{
  "num_hidden_layers": 10,
  "hidden_size": 160,
  "n_experts": 256,
  "experts_per_token": 8,
  "d_expert": 32,
  "d_shared_expert": 0,
  "hidden_act": "gelu",
  "moe_layers": [0, 2, 4, 6, 8],
  "router_score": "sigmoid",
  "normalize_top_k": true,
  "routed_scale": 1.0,
  "balance_loss": 0.000346,
  "balance_bias": true,
  "init_std_router": 0.0114,
  "lr_router": 0.000895,
  "num_attention_heads": 2,
  "num_key_value_heads": 2,
  "head_dim": 64,
  "vocab_size": 2048,
  "norm": "layernorm",
  "norm_place": "pre",
  "norm_eps": 1e-06,
  "positions": "alibi",
  "qk_norm": false,
  "attn_scale": 0.125,
  "tie_word_embeddings": true,
  "parallel_block": false,
  "init": "normal",
  "init_std_qkv": 0.0395,
  "init_std_o": 0.00884,
  "init_std_up": 0.0395,
  "init_std_down": 0.00884,
  "optimizer": "soap_variant",
  "learning_rate": 0.0027,
  "beta1": 0.95,
  "beta2": 0.95,
  "weight_decay": 0.035,
  "lr_head": 0.00865,
  "warmup_steps": 200,
  "schedule": "wsd",
  "decay_fraction": 0.895,
  "decay_shape": "linear",
  "final_lr_fraction": 0.0,
  "batch_tokens": 65536,
  "max_seq_len": 512,
  "doc_mask": true,
  "train_tokens": 491100000,
  "max_steps": 7494,
  "dataset": "wikipedia_en"
}
Below are experts of layer 4 (counted from 0) of a mixture-of-experts language model. Rows are named router (the router's row for the expert), up (a neuron's input weights, with its number), down (a neuron's output weights, with its number) and show model dimensions 0-159. Each number is 200 + 40 x the weight over its row's rms, rounded and kept within 0 to 999.
Before each expert's rows: "gets" lists some tokens that make up at least twice as much of what it gets as of all text. This comes from a sample of Wikipedia text that the model never trained on. Tokens count by the router's weight.

# expert 13
gets: "s", "es", "ies", "ers", "les", "ities"
router,209,240,194,230,195,139,221,246,204,205,246,244,198,186,213,180,307,173,215,203,202,179,188,207,168,243,103,111,227,97,249,147,237,162,253,246,210,194,205,227,185,208,264,237,156,266,250,200,154,190,171,150,160,283,218,153,191,211,150,220,168,208,200,212,261,198,233,209,162,194,249,186,217,179,205,107,193,269,137,228,127,248,136,145,245,263,210,175,149,229,242,166,175,164,189,188,179,225,220,265,254,229,208,210,271,216,227,218,184,210,193,208,180,162,216,262,240,137,161,259,181,221,250,264,134,181,277,158,189,162,223,222,219,244,172,192,244,180,211,243,225,184,235,128,214,194,234,207,144,189,162,138,174,148,178,186,261,178,192,159
up0,192,211,277,199,227,251,180,122,209,174,254,177,186,165,130,194,272,233,237,155,195,197,223,228,217,286,140,172,289,115,297,222,200,213,175,269,238,197,153,170,136,261,146,175,205,232,153,189,191,217,213,266,215,274,203,250,169,247,206,191,250,131,232,183,199,230,220,169,120,171,141,234,208,184,150,160,143,224,223,190,215,241,186,199,212,214,237,201,257,159,148,189,117,168,205,231,97,170,181,214,190,178,195,171,249,204,172,242,198,210,140,187,129,155,197,158,205,211,179,212,268,149,222,247,153,204,182,149,167,154,193,193,204,262,169,262,213,146,221,274,206,221,269,216,231,191,254,179,179,175,221,239,260,218,221,172,218,238,191,206
down0,205,225,273,179,269,208,132,171,225,237,161,150,167,221,176,224,224,241,175,223,217,258,197,219,258,223,200,165,250,227,184,222,204,130,114,150,251,216,233,118,160,223,245,247,219,127,255,142,150,204,246,235,226,227,196,206,220,181,298,145,264,198,210,235,226,192,194,294,244,239,159,128,198,141,187,189,110,238,226,233,193,156,225,153,213,217,219,131,297,202,213,181,270,220,168,224,174,206,281,196,159,213,264,244,207,168,214,155,222,205,173,207,154,235,184,168,193,181,208,140,212,194,163,183,105,203,197,215,204,184,179,178,148,239,150,249,198,204,260,202,115,205,178,244,178,210,164,200,159,190,164,190,130,170,210,279,197,211,227,182

# expert 146
gets: "-", "|", "•", "\\", "–", "−"
router,218,213,219,198,215,228,211,164,241,190,245,217,153,200,224,205,300,189,261,203,223,226,239,178,169,226,146,177,197,183,233,142,217,118,190,233,220,227,237,214,230,139,222,268,186,249,214,216,226,213,142,189,114,183,226,195,173,243,178,136,193,217,217,206,259,260,234,184,149,242,242,205,213,221,180,152,212,267,223,162,108,216,121,236,230,229,186,221,180,197,196,124,203,135,254,203,197,191,163,142,275,208,252,201,231,206,112,207,214,239,201,184,237,101,231,296,210,198,222,204,144,247,226,192,156,248,161,204,236,178,216,258,196,182,196,118,258,176,228,195,129,231,165,193,222,129,235,262,173,232,201,197,123,169,197,269,184,176,168,102
up0,244,136,198,228,174,226,244,132,193,237,172,152,133,229,263,232,142,168,180,151,162,245,198,151,169,166,155,170,196,210,205,209,166,207,177,205,212,248,164,157,229,200,230,231,274,177,228,265,242,169,160,191,139,217,168,197,166,200,162,198,138,197,244,227,142,180,148,177,180,243,180,226,197,240,192,216,235,238,194,193,185,200,101,294,259,180,202,214,226,110,191,134,192,105,230,228,234,262,210,200,183,233,212,186,251,182,121,168,167,220,246,212,236,228,198,195,258,216,262,197,152,133,161,123,171,239,251,204,246,181,163,228,139,204,206,147,171,212,257,187,203,302,186,204,222,204,265,246,245,197,196,199,183,235,85,278,185,215,206,168
down0,166,205,230,178,179,201,319,140,206,202,262,180,217,191,253,199,151,134,188,213,226,190,131,211,209,172,216,213,288,209,104,155,143,121,246,217,210,179,183,165,188,177,208,170,172,226,136,126,207,198,226,229,193,194,136,204,239,136,250,76,274,181,220,227,286,210,234,198,157,206,218,233,201,237,193,205,276,152,199,222,200,168,144,244,232,226,160,227,158,243,158,193,110,242,280,155,207,167,243,187,194,238,124,232,214,204,206,162,201,212,183,183,186,211,213,191,201,214,198,202,237,169,208,175,176,282,184,189,187,262,146,226,213,196,246,269,217,187,129,196,180,235,235,203,241,224,209,184,247,199,136,207,197,275,193,177,296,243,170,182

# expert 65
gets: " the", " The", "The", "=", " American", " new"
router,196,265,179,200,266,226,200,220,232,221,180,220,155,204,204,173,229,159,241,209,216,243,267,257,84,250,123,135,178,119,190,222,211,220,167,249,153,256,226,157,203,137,260,231,219,253,170,192,212,161,194,124,165,225,215,233,109,211,212,238,209,324,180,231,218,250,205,178,184,228,247,193,240,225,205,97,223,206,197,186,150,201,120,279,296,174,210,177,180,200,210,140,128,174,168,136,205,240,156,246,239,145,257,194,216,253,155,202,215,200,217,175,221,197,218,255,225,197,204,209,200,225,212,207,168,181,247,211,137,129,198,190,201,206,205,201,289,245,251,186,158,153,204,182,224,169,253,175,177,224,231,156,180,225,214,256,166,201,175,197
up0,216,210,163,247,246,192,187,202,185,138,256,164,224,174,101,201,223,157,198,147,214,244,242,269,233,312,167,200,219,214,235,307,158,191,256,211,170,226,218,196,131,202,191,158,215,228,201,146,171,229,167,280,210,241,123,197,215,261,145,173,208,174,184,196,227,155,165,151,270,148,209,219,278,176,287,190,254,237,194,169,181,171,212,202,211,228,271,214,206,204,163,162,144,185,260,157,225,158,179,227,215,181,198,197,247,185,221,223,204,157,110,187,248,174,204,222,215,184,210,231,175,183,215,218,161,172,178,150,128,185,250,165,180,143,258,135,262,175,257,138,257,240,186,233,178,183,167,256,159,210,193,153,142,238,154,244,211,146,250,229
down0,189,222,149,156,241,230,156,192,216,247,203,163,199,198,191,223,181,205,186,208,154,193,183,279,275,178,285,230,223,192,179,249,125,211,206,200,173,266,173,96,179,230,143,183,230,139,280,248,137,208,170,185,219,240,233,195,196,175,152,115,250,273,187,282,176,224,223,142,150,180,222,188,258,152,213,165,225,196,200,246,234,277,285,208,167,128,154,182,204,234,152,221,172,187,238,145,250,201,163,213,154,234,209,256,254,214,196,208,216,234,184,171,231,254,132,229,223,252,176,231,237,152,233,181,177,160,162,201,118,184,312,200,230,199,138,250,173,152,193,218,204,173,207,247,190,165,157,187,148,259,212,169,190,197,153,190,211,139,219,232

# expert 163
gets: "-", "|", " |", " ", " /", "•"
router,257,221,227,199,229,238,205,185,189,220,222,210,146,188,205,194,280,243,242,243,188,259,237,215,171,215,198,186,195,145,214,189,204,133,136,236,205,213,179,201,224,157,220,174,187,228,241,254,180,138,144,114,177,221,231,219,187,244,187,213,206,235,217,194,240,287,202,215,196,192,251,169,198,243,175,130,175,262,153,149,156,154,89,223,240,269,174,182,163,261,221,109,217,150,185,230,188,204,146,194,231,164,261,181,274,265,122,193,206,202,228,182,159,156,205,260,135,131,217,238,96,188,262,234,158,259,203,208,261,195,223,210,225,194,187,118,214,205,212,208,190,195,206,145,205,130,232,244,190,199,194,190,195,120,233,294,222,179,206,135
up0,184,211,160,189,188,212,253,194,178,247,161,163,169,159,214,229,211,266,217,243,189,218,231,230,170,249,101,182,193,192,230,154,208,170,218,164,237,142,241,199,221,190,170,211,126,195,209,158,190,207,288,187,230,171,217,205,219,177,248,187,200,204,240,145,168,174,137,162,181,237,171,216,186,127,192,263,163,191,185,308,198,231,159,207,181,209,286,257,181,309,308,224,219,208,176,204,194,239,209,255,176,311,157,194,217,200,177,181,151,173,188,257,296,156,205,183,228,214,203,197,216,292,181,240,188,186,221,107,125,213,227,215,162,257,167,189,173,229,119,123,165,166,197,201,197,238,191,201,227,201,199,200,267,196,203,112,243,250,191,180
down0,231,190,273,184,209,156,245,229,211,204,199,181,186,217,209,183,119,194,203,253,208,200,206,211,213,134,169,240,111,129,162,147,274,169,210,254,219,195,220,163,182,209,182,226,202,265,163,276,200,178,182,247,193,306,232,207,212,205,181,230,205,226,241,209,191,199,205,219,204,204,193,161,160,254,118,283,180,183,195,151,217,188,209,172,247,172,197,197,210,242,230,165,227,147,250,135,203,152,219,161,194,241,158,232,141,208,209,188,193,160,308,204,124,196,287,166,183,190,184,197,188,113,169,195,193,197,196,283,256,195,123,254,229,107,182,163,189,197,247,176,218,262,166,271,261,224,186,204,302,190,214,222,173,151,143,164,173,131,208,241

# expert 115
gets: "-", "|", "==", "===", "See", "="
router,223,248,217,199,266,220,243,246,182,213,213,192,154,192,224,228,249,178,247,231,185,236,247,212,136,267,111,187,190,186,196,188,194,208,137,255,199,232,165,151,186,198,235,182,169,248,203,197,197,148,158,194,120,213,264,220,180,245,135,206,205,244,225,181,257,234,168,213,180,241,219,155,217,214,184,118,172,238,206,193,172,208,127,180,228,214,189,231,157,168,241,144,147,151,218,185,171,207,176,204,224,181,268,204,291,243,158,138,189,242,247,186,201,128,197,222,201,170,213,250,158,269,201,230,95,244,164,214,234,204,260,219,290,248,148,143,239,204,157,208,187,202,194,201,216,131,235,216,188,231,192,179,104,127,199,305,255,159,168,120
up0,228,177,206,240,244,200,291,225,255,152,229,131,126,106,198,211,203,232,106,173,237,186,252,162,160,224,236,201,160,230,199,198,178,248,132,227,123,309,261,184,140,219,200,185,223,236,165,172,224,165,183,213,169,181,224,182,188,216,147,173,235,217,216,214,249,125,149,292,215,150,140,208,202,271,186,139,167,189,194,141,186,161,207,229,249,214,169,199,212,192,194,117,164,173,202,156,249,246,259,230,216,174,225,264,258,164,241,154,218,238,221,276,220,201,193,182,198,160,259,154,192,155,163,261,154,190,197,180,221,190,251,226,204,295,203,239,174,192,191,169,204,157,214,224,209,250,254,204,107,161,205,198,187,201,188,199,142,216,206,250
down0,277,208,269,199,173,253,196,247,187,217,179,205,253,224,164,200,185,236,200,257,216,131,153,264,225,267,147,203,225,178,162,180,176,237,237,192,194,246,226,193,173,135,200,167,239,161,185,318,123,226,212,135,226,156,136,213,247,130,183,215,262,154,194,207,298,178,212,191,234,165,217,181,190,162,183,211,186,186,224,187,179,136,247,142,252,215,200,220,182,281,219,210,228,148,228,243,177,182,239,178,192,211,153,135,139,240,160,199,252,110,217,254,216,110,184,140,241,199,209,214,235,171,178,170,197,267,170,210,202,251,282,202,225,177,140,207,193,155,205,158,203,162,127,196,185,220,278,227,117,182,197,182,178,208,258,169,170,239,252,204

# expert 221
gets: "s", " years", " year", " season", "day", "%"
router,240,235,170,149,217,114,236,229,257,262,208,227,172,140,192,193,297,209,209,182,252,169,197,214,200,178,144,52,196,171,229,143,190,241,220,226,204,226,219,211,217,203,269,243,172,251,209,150,140,180,161,152,167,251,195,209,201,179,158,272,195,179,240,181,232,169,260,218,172,222,288,226,197,171,173,145,232,275,109,206,135,222,170,170,212,208,193,149,125,231,221,159,144,210,194,206,188,273,263,191,266,180,182,232,311,229,216,232,189,212,197,199,198,166,216,232,203,132,186,269,194,243,226,201,155,216,199,167,193,185,200,256,264,240,179,187,271,183,210,219,227,256,158,146,266,201,235,179,168,205,223,165,157,161,198,190,219,208,192,142
up0,169,172,203,208,182,223,230,130,204,203,192,178,218,192,221,168,208,239,191,138,183,185,190,171,163,183,203,145,215,161,166,239,191,223,193,281,141,210,285,244,186,191,165,281,204,232,130,175,164,235,191,201,191,195,246,207,233,192,178,275,241,159,140,200,211,176,223,232,238,243,252,127,223,171,166,182,254,192,188,126,194,213,154,262,218,132,227,156,196,197,145,175,224,151,203,241,217,236,177,186,226,152,202,219,157,252,209,195,179,200,132,214,262,128,208,272,254,182,218,193,190,298,202,206,162,174,186,198,208,202,224,179,165,283,246,250,373,219,266,211,228,209,197,146,227,219,188,220,267,176,53,186,196,192,191,181,195,201,234,185
down0,209,143,207,131,230,169,166,118,210,308,180,136,288,216,192,171,231,209,220,269,210,244,224,197,232,281,249,210,244,165,238,207,156,172,297,167,184,257,177,195,132,210,144,115,198,173,214,183,113,185,241,196,235,207,182,189,212,197,198,144,178,228,186,183,193,232,142,237,252,196,223,233,220,184,202,177,206,191,154,191,256,151,222,228,130,220,197,137,203,176,243,186,230,231,160,212,192,202,187,257,214,117,185,185,247,235,234,178,221,174,266,115,239,137,219,167,223,190,147,246,207,178,182,220,233,197,225,260,284,271,257,188,206,178,246,238,140,172,124,100,259,210,215,192,232,183,216,171,150,244,158,209,192,209,190,154,184,195,224,209